Experts of a small language model: vocabulary 12681.
Below are experts of layer 6 (counted from 0) of a mixture-of-experts language model. Rows are named router (the router's row for the expert), up (a neuron's input weights, with its number) and show model dimensions 0-159. Each number is 128 + 24 x the weight over its row's rms, rounded and kept within 0 to 255. Numbers have three digits each.
Before each expert's rows: a language model's description of what the expert responds to. This comes from a sample of Wikipedia text that the model never trained on.

# expert 50
Description: Motion and action verbs. Past-tense and other verbs of going, moving or leading, often followed by to or from, such as went, moved, led, ran, took.
router:143127160149156142112100153128168098137099096137130115152155134150147137124167105108173126158130135114105135151098081127124083130139117140140129122075125135131159143133122135160074149104124117073142145125130125120157144193121139156165148147157113139103118122127159139107149176107089140176068069117077112116140128126149142121106145114121126127124140111108136134145137109080161173131147123158082148087139108091128140105127122124093097121111117135160137105100105097114104137172123136
up0:126114149126120188059106120109141100154145127152093160106117127158134100153158135151120139162118143103150104110146134091125122171126102149148126127158155137135145091127151143110132149129158136140099155111164143076169173152100110178139148157121098118112109102162142148156129132149127168150114133102130115130125105144139119089103156117150128117095137114142108114144159099118161154157153121151127088133061100119150147129087133101122103109126146175111131136108145140057107151110121144
up1:153138150121130171148081145130151134156099116135121065147117122110160120114154131145136139141154136150148138164132085096143149178115137149167124137144129122141120102071148146094123150101138144143125120129150141083166115181162119130150083103124074126108102102132122103085088143125103127140096114118149132105130141142140126106121155119153147069111180158124134132120106112071144134145113167166127141101145129092119173096123114113101091146120101095124143126094137134104122129174117145
up2:122135189148117086135129144161118092099095099120159129092134135100120115147081105099153104156138167137079144131084148086117131127096084125143147145151116104152130120134170116153108148134126146134121092129131144149161183164070113100126161163127080170116131136124103166146112104142121148153113102084108122088131119121124128100124125138160128140139187122142092117146122126065122157118111136153148123117126139126129133148116168158081109114157148147112130133123117120106103125168114128
up3:158139075136123098136112160112169098103103140133130120112152126109125124126186127124142164124143184146131156125145118115151075153158121140157153147121161164134143132109121110151109140136118107096164143132149135116132185137105119119114128152173100169110148151103151125175114144121090187124113086110118129130173123099131176134117192125147116114134101091094116134164160121189131146123141107179141131113122113110132135139130099140125101146162164108103123139112100112102162147124112134
up4:135148135138135097108108135075111105101150175133119111081184120082107128121128136125107143144127129111110109119112135087129129118149130127147097151147155130135130195129152115126128158088150108147144152128102088162131129126080153113145136122098134101147123142152172119124128127096106142177097117141125133114146140169132132172136159105149108166116159076100105102143141138112147125143156137193125156148116127078135149101138158196151130132134138098160111124090127131147157162122144167
up5:139137098120096150161121118128137125153120126148183123105153159164138111146139134161125135149143137126092151112123120182138100153143151177138151134159116173163166151093187153124150137116110124138132127131124149111102115154090117134160124133140100090119137109075149124144142119132175083090149152132144130150134102126174182153114128143182131124116118137132154144076111103103090120151136134175158140146126129123063099136152116103108099099122145124161110143113105127134076125122107129
up6:181141128143192092119119140084089127128132124145115149131109151117138106181175121115149142164124096155097116150120124142151124154097135125175121134109162098100109139135099152174111120135187105141171132121125112129149108151119127099131146104195111144113131127119115162106111105136125139157096087113146093153116123154166130131127131157087153133146130136147127112101095113117119176133118107143097110116155087175177111101112164152174122160128136136145122165134106120137126159113137140
up7:117159123149115111095102148126138104126130141124077122130160112146086117143131148096173134121111114115130128129107124168146133151146094118136176164122095120130115169075103112176112139167152131125161165126146129108128128160083128079114114150151106109089171148126112126111139103135091134143127104154106137147137118109136160161120105121131146137114196143166135099164153119172078136145094134146124153114108144133137103101144107123129118126140120096183127128086156122146051150124138126
up8:114132133117104138119119115147116158107126153138140127129138148116128144125149142077127092168130186098084074131125092202125138121141147194101072133163117128099111132127118113179105165146109141156116124109093153113134119116112135128128111123146113139125125141148108148145145140123114162169126121066133076118170148167145112156144193108113108129160102115143117160160113112078145127093155136127115122137076166117097149116121156139125105132158103130145135095128141117126122131134143121
up9:157141175100123151168100121137164129107104137117115085125140109087186143136127137131126120126123111095130159148092136106129120116157149150161105138184162132148138135105136097130116137116131128123107149126149139136169148178151134186143142097156134160121154113097165107083114153125120121112093108124118122129107118136115137127123109118129126063134166154143126105142124132108165135096055138132119170094106156089128180110089105108075105130110097112137124088096138122117147111136107114
up10:158107128153186092145110112159147129207167153105142141137172145136162114144151127107172135118167111124121150135115128176156101122200119135115127136125139130117175139142136137099124130104114121118101156124105128122146100157150135170148150114153104115163073100104111111092125155143113122137093155170101159171121118106182110156122155118108066127142136130130151166138109116128118115153140098134138165125129117109152141133113144162130113117133142162114123139118112150111114097156117163
up11:126127128103121168123092143103137128159120108102068139129150122126150118144130117128099138121131132117102135155171131158120107133124123151099121117151120147138125111072140149131118100094125153139120144119144177117119163155072140150114087173106137102108081123122085100127134150161125095123093153155082153148133104151138105120082122139099108141129123131146169163111112094102102147125171147131163108113142122100173158131123110163112143137146170146128158092143085130114116119149205161
up12:139126165096118143108076125159152121077160136167114108121142108095103121151142103100128136163136122129112189161114150114117111158111117104152121142157143099102145133157104188143122123132130108127109126148127114089166105124153103146159113147174120158142102097117106140129156119135146150124105116145126164107098095119125125079128157112166123138134171137196140164134084150122146161159150109095127125145141102126106151117081127158103114107111137155114158101116170089139113133164106125
up13:168127151113173121122122126137133132072107132101145148154121168164115120186143134133121096116125097110149090129112137172138105136110117152129127145177113131155121084126115133102109129118137143115161071096170138147121159126165135161134137141133133074125144179155121146128101157094161145129137099121128109086108147119156133128174104124095159094100143127118160120143125097098108110117101144134108126089147157137132108119134093123118080171128172174162147115133095148097100157122135107
up14:177137139098141133130131154081098111141151105143089134089136125125145164127139114104115123116156128174110118134101066124142123102127163155164111152135121106122133066162132147120120127166079074134155162140131142107125194175077157132165093175137119145120129121129130109129132112140124156174103129130131111125128127169150168143114157126109123092091144118112118157132144112114153174145126138151136156146139100109126128120170124131157110148072110136136119121145124125097151098171106137
up15:145144142154124156158075123132148150160136111137120139136163150157174109109167146072130089165127154119092124128118107131120097120135127159172118170117123117127129118132134149129130140062128143130083121133119172120117168191154112179095132091108120118145145114129120119144126132165113087106156122145119162158094132183157133121094114096133126082101156135099128125126154144141109134166122124152118128121140147119155068129094149169107093136125119148126121164113116119149147106127148172
up16:101122136115144141114156157153153128087099163133105128101113125143125117158135154147130140128139107166133095109118162136146113174153126124132172126098137189155122096164157079131130158146113166123111139150101169130135120147095133130114144198175127113122139131086160118134145139100170119164089102089124113104111160115128138089098086138151079140078158150149126129123176110133132128146137154151163133118124152086166118106125110115092114097121133133124113129116101128108149150088114148
up17:163102182114129149114112156131153117153130138166087088190144082117086129112162104119120140126155150161113139170139150124126115139104139128130162139125184134128121158099173109134127117077156142130159111121130124107175107162107128066157151126118091142123095119124164100103154097102105131164114106147141127110097123139129124138098173118138096137172127111130121142143133089094191125122121095154149141135173124103138159124146128112149134159099112108103139120134126117121104116157152112
up18:113114124150109130082167137140127098135102097154141143134114133147139127144152077131137130167133103094129081111107152120150131136113139148190095121175170132117171147170140108131111149112140120124115140130111122098134129163133144128156097149172089148122127090139179103119131139113133120150110143126119102106063126160147150125146078092097143131135125096146127123133143131085181139142116112151147142115128141131103161097092125119051125158159136132166090141102123120110103134175115130
up19:130105120142159146113124143094130124119124157136101127110099096133135116126119119152136143181124130171171154151108102139089139139161110143120131123134168100139158140138109104102101128075108114085114134111109109117151153119145117116161167154159113112090122115134124150136118142116126121141096148153082123111149148128159128164133163087179143130103104126093115103136105116169178136108149103097120124127132122131100153145071051143094102153151139124102153136071117161157116135124138187
up20:116105112169130153101142148127145094154121162118136128189128132186103160101133142078137102126112127136155091146104106155108101131193149110149147116138177128120119094101092145130122079134114078103124117137110158122149164144118092136132123101118137114125155117117126099147158142078111107118108069089124110138142135129134092119112158115116137124145147119127128171127129117061134128135122138133142090179114139157094111129110142098108111139127119158115112180126087130152132121160162098
up21:121080174134142130127131115119154134111131136138100133155158137163075157150152146107148107091139121158158122127080137093104135199101116117116141121153120124154140130097133115139142174093174159107128149143142134145124077199108138135134107137153076134082141126139118101145149126127122124133089112101137139095112113090102128120107162156107081147141151111180155101100110139117138130149152152151147118150121113097134117132133140098080118114138129175132097135118103077138121141155147139
up22:138142118139143113150088126116093109106120124107135145150121103144127123103170176106102087133147162140114105129098124155105104126151155105120121127120150126134080157120114121146112107134117129117118119130172128128195099126125125102181114134113097105130118113189136107136161165124129149115109142094145123154140146073179120109100131120072111158155129135192108145121123189124135092166139141168076104135086131120138138135135126152129124142108111146104116142101097148147117132113195119
up23:140113123181183144140099123135180146132149159105128095171152122158127124161126097152165086164120093113151156136082160138142111104150111119126107098129148131110143139115128102103102138117133124099108152096130119139137068174167136099136179122096165133169180105129108153110122178140148123180131121156125164106128100151114122156138129105128116135141164134150119171133121133105164127120132099142085132114131151151132135108105121141099129104136116141099147131117108156147146117190109143
up24:128122156115150119157149120143171127151107148136121137088128173132115151136139152131151122159096103123087103143108106152120068163190128135162104153117137112136155147150105083112122162119118167120133169125127117145115182165099130182131196148142104115109139116114163124100149140158136100146103123147114136096122107149150158129126136101100080083142162149126132119128160149132121154129107149155107132094099124110154149127105152131111172114145083145101110128107133118099082099117100126
up25:116110118119158144105126139127079112130138116102116140144134176156072153149129121092153152130135087130120124168083109105078098166153159125147105078145107124098126145154168164122124157147122167122152085128116139125121119135142084095077168145092111106129119126140171112120142162141150153120143105095121116143135181150136108111107165144111168120105135114117106115160128159142162125145117160156163150087114143107141124105126130139126125110163164101180143128132152126144082157132115147
up26:137120130141153120151096174166120123119119121179123109142163103113148090153134096112153153105202143171091153122118106149164098128133117109120123157161192128118179135125131096111113147074126097121139138125114125115134113144136126103133129136083110130125082119125115142143142135075085138124067083099117118147117122119114169123095157119107150139127117093098109159184135123129165107144094142109089116143088148125157136133109126163117101151139132129127117116159131154143138103161122127
up27:121125160095108164145078128164095125093076125136125129116138098150114118151133181140105096113174134092119094111093104110110123141146132133123119104140131145160164124125085139156128119140168099130130154135114134146166118143119166176114153104109067135110113117100151148135153147125110122126089116115114155135072142111109121116126094144117104091131128141114122104102115128145109139151131129068126139113105100099134105141109180161088164157099107134138138071095144143181126115139108152
up28:136128083125122145090129139172150131135160134120125138075148159107117082138175169125130133136163132161106168135116101144147113146159147108110194171127113153107143116134138106114115139129183174112148188114151121133182157141108117102123126146152118135136130119152155132128165145129117109162096117144114098149106087133121155112121151146161135126126137143117090172174121106140166157123155115130133143128168083121137118115107152172107144134086123101118156153133166156086127112140131144
up29:131138087131137112139129146144075118152173140148112123104136168119195107101109141131129128147111128089150121147124105136151127104131118098160138106136167126097135128135135132077103120136152165134138152100115114125140104178129160130093117157151141122150125108170174180113097121112132119117144137132100109076098148122145147097159133136155167129167127127169083118123164103158116168112128127101153172101143138126145082114147146138088089120130100181170133122120111154132150117168108122
up30:117119146118138116106076141136116095130135169163108107141099131155135104125157133139130142132146114169138097135139134115094088096115092109195127121174137148153115149117099141159098096076096153103122077104121135152113104126088120119133117189151102154115092119117074138131137119144150128135085113124125112099114167088122133102077076151146162090151149117122159119145129096121114145113122124157114115145168124093140137105142124147116127151142093120178127124093117103135100129153112109
up31:136118120142123118106123172145140133156145118137105170154137165167140100139112091145138131195095068167148126118085075127131108165128160100179148106142111110151090160117147149116103116127109157096146119125130121147136104135102123126131122153121103101140097161145118094071129100104164139118094088096096112165125162135106153125118110101110145142107157129131159121127093146109127125146099159140127130111151061125127097129153121106126141148094142132146142138070155131129108126135088139
up32:146120104162125101091117142110106125140100135092184159128079127121135149143168146078155107101105181154139138112114100114151110116115127130161147107147147141130154133140138117141115182102086109113103109124131111134134105126080096127134140117141122151088147149122158147122127120159122149160122104103104155142186128114127134114114117153137102113116096095098085132177151097092123171137139085129129152096150129154131079094104109166142142071116134136130137124161135101093105149125115170
up33:148139124144115187136109130114138093101146143172130083121148106105116085131144168082110104135121168129158145124091134149126100158182145086150107104149139134168175144144109187129112134156149101128118113130122125150126159170094122133142130115131132129125115153153156136157169150100129135121120104133118132109174125154151147100132173132124164142126112125088131154151096132089119087164139101128115121133112095081095134139134094154111103162092119146154110110110115134149084181121135123
up34:142102152147153089125093160098142154141178142122084149130142096188105139167146136126152105159152123074076142139133110137165120104126119124145145137085133117143144130150149101145105123132084122163108136113162109116122129140110099137122168160155129136136118123118154158066142122129079100118148166125088091182109119119130109137102110108104096157138124113107129152124114136136109151102127098140113165121112085134113130099128099136146143104183145142138122083133131079100123105157153107
up35:129149116191129129130122115152135131121121127077135115151135142110142120138157119149173138138121122140103142116145130115112095151105160100189125110096145119145111187114136161169124113101169141094138141118119137083111088181100152109122101132120143139111145098150143148109178096118088124147150127177118144117155096165101137104135160128107106143131181125139082113149120133141096112144150091130100148144171117113150115117087117105132154134112162140151153140130135107102115207111142140
up36:139128157152127154117131140173135140148131111133129152147110142169135131141193146114150135127143132171129111132144105099102102120137135130127136132122116088149155145136115097114113128119140132108085124120159119151124109111129149151145120103134099147093103104161137150082125122193089138154115131175130107128111111143164116152108133106108123183111103139121104158130103120092177152126124140148069159123109099119111126094166102183121173140084130181165116133104159143106117100192140107
up37:136157165153098136156090145091085114159073126145119109165088110177137108152144094100141179154136138136106164161155124138133113114100121111138117141122117111134098125086139163091112102154160145071150058129120138164153098171153126097117142101123106147105138096137104144104115074131087120168100099114126138117109131139125135113104092105094140136104172124111145102130142138129146119110126130152084139116142152128155142133142138186121142122145115109165134095128131148143130138129138136
up38:142140135122154118113139123139172145139107127121110139157154127127179104161154145124163091123138111122094145138136165151172131120143102122162174121126118110123119128115125130144108127148094158155115157108142147130145117163108124164140152148113116097168095159149100175108110159114133153104146159126086156144072092135173129086107148107142111159148181118139184124149066120135105154094140098164149154085143148142140126139115101127170114148117095135120136158082128160105105103126127133
up39:118116130132118162119123113129176109149175131121153106134111106102104140110159104111122121121158174067130091142126074103101104131149157153163128086150126179141134136122137087128119140105158100123124144135157132139136180148082118143149061165143127160118136124150104117126145129122126111148120125126145182091117131161117119157121111126113146127095109104072141140116158122122203132115135146151108121119144128090176167152144086176146122135106158148144139120151117137145112147116129145
up40:103130168135103161135147174154127134092134113089134108156144109090123134091107153169100063131123140093112096121094129111154123137169148147134108119139114142167145136111149145116123120114150180115166132117085121160139157139105090192113146124108118102141128123088088143148137124097127079169112122088130185137120160141101142186138153145099158140128129109137128128135131116102135132143100134104136150123131140130178120106087133128132184121127139138184095125120119123117126154117127153
up41:147144123129118135097110122128122119109108131123106134120119132124168093125169147112126137099115135131123112107111073136124123131140140106187142139148137157141151100156157122110116169101133099084108122128125131118125121186090089116143132114162110113082100138162166133155119132148080166134096084074112153120186136116143152098083103136165126094109120137098143097130094110087145173157139103141109137077128115106112104100108092147128112147098142164116140108154108090092122139141109151
up42:158160142126132150125107119162090121139107155109116149153150103173151121128132120148137110116160131114105112131138101146139138125146112146143137114137136121173152136095104147144124152106083112126067147133119129106144127132096113186098150150118135102130114127164117138095109128128113146132072121106110135142111096126162105116079098129072103114159132135115103161159088073087120130097146157169188133112117153100148164130074116088148144118120107130128120139085116155114087132145173147
up43:152143157128154139093126139121146122150122119123091123094131133119113110123098117144140106148144170099089131109134092113143134119145101145166099109136191144138156118114132142114112148083094113115152124114093125165138145143169123137140118112144104124091090099131146138121111127117116173169112101139125158164142155150137150130098163127118098089111102119085129156181102100101169142152160153165136149122095109128098138130082124098085075151151160085127110147131142100120156110191136128
up44:130149143100116129158133144198126130141096138084137152143127171178152109122146138131170136100169119125101111135116108156114134117149100138076131137124122118163134162132128141170113111117087159103148109125080147116121162092125143158120119170137138127104084106157127123148099150169133146092095129094118104134125135150150108151155092137063103128069161126162124105106135122125127084158101107156145146145136125109097155110147149161095113129123117141175134131124095150113142122159128163
up45:144149123118187145102125145074157120166140125112124146093165164120128120125137130097138143157152104115072131114141082152120129118145136151136143098116122148153128149124112134153106156154094100058131125091128113176111093086101153119137150150192106137120089138166121161118142152165134111137143140123101132136127089108150105129101124128125099126099128112119179116150102128085123146168174108133104144127142095151125096121126113097091162126149147139138130123136080141148137114124180145
up46:121092137139105140131101130144169095144166119180158119154112148124115119144147152114122085123126088129146061135104111148124138108130153137144114149134113107122153123120181124121103127088115170139120129159110166130135085140111131135127091153120114099089054144145104147155144141083112173121104119086099098094077110125124138120146085130122100145131119137114128149108149093151120080147131134117140106102110119132132122149133123173133094146127150159180160062108130139118111142102117129
up47:162147140142121096126111135114149156148136098143085119115138111155098117127188102141150128107086159047133160133121103136135105151159133152111152105131120160115116121101101132107100149117126147104140121116145164117172135137161098110149127122146161119106159122148124113083090103069128112153139130124141115105076099152105149122136162131167096127153121066109121163133149123170110136119108141130119105101136151133111104130122110104162121135093103184101142172115109098154152095132145120
up48:117151180135085134115130134106134102110119126119151111118153121180085135108155133124129136117099097143123148151134143088126103136154144102156156126168088098146159137131114101142112145103132110115113118135123146143135130147074122150134129157094107130149130105115155133123126154157091119147097140084100105144116109132162121145084101149067093133103176128101105135144117101086153159180170140120117109149092091104137104135116171146107130124104125192147155143097113153077109157142140137
up49:137140133132134127112092152121069085143101111142095083113155085109151131145110123106125108113166131131150097161128115158121115139114123145117106123100141097121124089172118155089091099178134145152136168127160117140134187144164136118121117154130111149096131116141145115120113109106133121102126096074139117098112120160156165115117137087115146091116126142088157149127123068126131108138140136132169084074123089125151123123132160132099090156119086101142149124143098116118161155142096105
up50:129097108152131143142125123104094113160104135125136122128134161179151134150179120123094136130169123150074145133138119143145149154142076108124112136089143105146135106134094164146120131156130153151126136120121126160136144132119099131141174200122114073099150126135078155132156105142120072124137150155113115117149097189132131148124113125137121110075131148146136112108093149150126174146078091137107142113177055142098151121132101131118129114128158147125098109148125129123134105127133122
up51:166163139107121168133112112102179120082156161145145117111080114138137123147165145159132105124120123126086137127142118137108096160123156103161118144131135118126142092145102122170114120101134138097155141131113126129184144091114131134178145106136083137077124099131117201099080151131099125136111105132131078146156101143173130133140129128147087096110138136122172088138128131164142155122124127144111131112136122103098176074088117133110155141144124145138134144096135093127117101150128155
up52:116155159171166156070111145131111105093145115135135117164100090159109123146106124136099121139097156087136110153120103145126124130102154146117109138156136149120141058118099144146119122171094117076116154093108132146135084120129124113120160139114126141128119117094130144125117114077094116139077177120136140115148150086130143107128121133110164152111154138116130118125140103086182118138099127140119130075109082136119088132171123151092126129149151169154129117111117090130121178158132121
up53:171139113143118128161141123086098120166135142112157136108166137127138079183135122111123132113144119161092126127171109114134078130147114110141077147079110138164159146156122162142119131139104147123138146145103173071130150117093147185160108106156159089167104119126077136082108152121132119154100138155102130156133134161149119100130139162129138095139157126118147144142103133128123149107163121130174145146123104128153126102169143133095124088135146138157113104124089097115130119153101144
up54:138144161143168139150086126112169099133158135129116134131127120105141119130085064156168154143111185131111193128118138122110117127169124149153123167146161110122178131105163135119121112085079120133108132150149116092143146189160125103153143097127089124137130119131133099097116116116130185156103084116135133136147090147178154121135132082131138105180129113121121147139138147090153145127115152138102125114155116131137136135109158145119087159169118143123130121118137143103109134164102114
up55:112100143189165137138126161124162126144122142148152124108127136193121127142140117094149156128171191110123131145116133108109114140136091100107123096113106124113188137119132102179112137140142136135134127155092124116125159137161147081113169099119143150091128091155110111114130154100089100160083124164158134120167101141145097094107145095116107134133147081108116182130159129083155124135124089116101102104159129119143145133130148117138128121151144160165144132150084129137108103139114117
up56:135109150133154171104185151156117115134175126156079087097151131107140120150153134105145127108113130126164087158086116135139149143146172105115149119108086091130175134144124149123095114147108127125111152143124101130098146127161165111122090158152098108092082103139136068137084135118105135164111148162125122091155063150140131130096140122134127103113091114149131129131106160115147125170140131131083126081095113097145159119131128136146116135114135122111118130123121122108148113187117127
up57:150107111133129095127116129117149139171162120134115169086175158152120127181125179095182158145126113150084173121159109172134123118162136109134121135133106156094133125134114156145116114138111106133140150137161137139155110153116110141146169167144140167164126146152142180107146150163131136117165137115126106140107101151159138168095132172122109127115117085160112169135094122131103140146158162163127158150134116137130123132094060130094142096145136148153161121113130108138131115092136108
up58:119069124139113155118098184136139138074173148130170142133124123115155130166146130113114138160147130114121145130144112185141105147147124117129161153109131124157155132121125098115122075081149159174109098150110159118120154119136145127123113104109125137144150134124117144065135148119097130131127152112099104168135133102174148112073149163080180126165127109117146119133144138129108113139160146142087128147132152096102135122156116102109102118147111146122125125112134045154139157107132111
up59:129119149137129159144094135164141112133087111126120113122160098097151153132094148127169120115114148123141174115089117132153139124116135106152077142166135135133131113106148117167115137144084114107151144140137152107140108196146116152153117119185147158167123126124138124122146116121109139147124122094144179108116107109114135147102115116122109161165158129090133126133168090137177131139087117100082185129129141089161127101079143145096104132138127100143118105118117134161137197130141170
up60:131101130169116117093182162147101099175179114130116137128115112125121154149132125130150191147123140116135098137128086138120138154146146102124158124129129151153141079130145157135100159123119132074091121120118141117131159170105050150167132143109112136107106109148150130115135148097095121097101117126118139064119165140144113132130147139153132137118099117090100139134142094118158138136146145142150119103086102120130162144122108108069130094141156124146119157099101100129130140156091170
up61:129161158131130131098123159114126104098116112116121100161148170149124125092126135113136113124122171120097111140127128096071104148120125112109124102122073162124132098122101117090127075144132163140147129128117149139114168158113143126151132158104102141097123120130117111177125140120145114165119100105138140119112142154131148175118136102091153083103140102107162120151156093104113160132116116144140130077145126151135131140109102194155080131097152114157149105114063110123138192167117133
up62:141135155159123136103144148099124119095126126154188133174120151150098157165109174092152147116115099126120100120104157112147109116121130135155088135134161102127115111168138129141120137167092152105154146122146136154176163133106154140151145142111104133103140102132138110134139145134104124172075101134092113140146076131151165145179191093151114088129159104112111152130130073146123127140115139110160149104115119152121129139093100112096116127114158114131117124113148093118113135098098184
up63:150136155153137101157186123135122105115102113165192132154135168141137108132170182107124124141143189153132107131152106128091136130149132116148176136155149136115162119174128162151117166126140082083148163126078135102155116124133121172145109128112123125114114127126164120157127145108108121128108096110115140106166155142158143181148129098163128130161147145102105137138120108086138136149099076114142137114118094143096126145104102159083130137137126115149103142142087128144097146153126123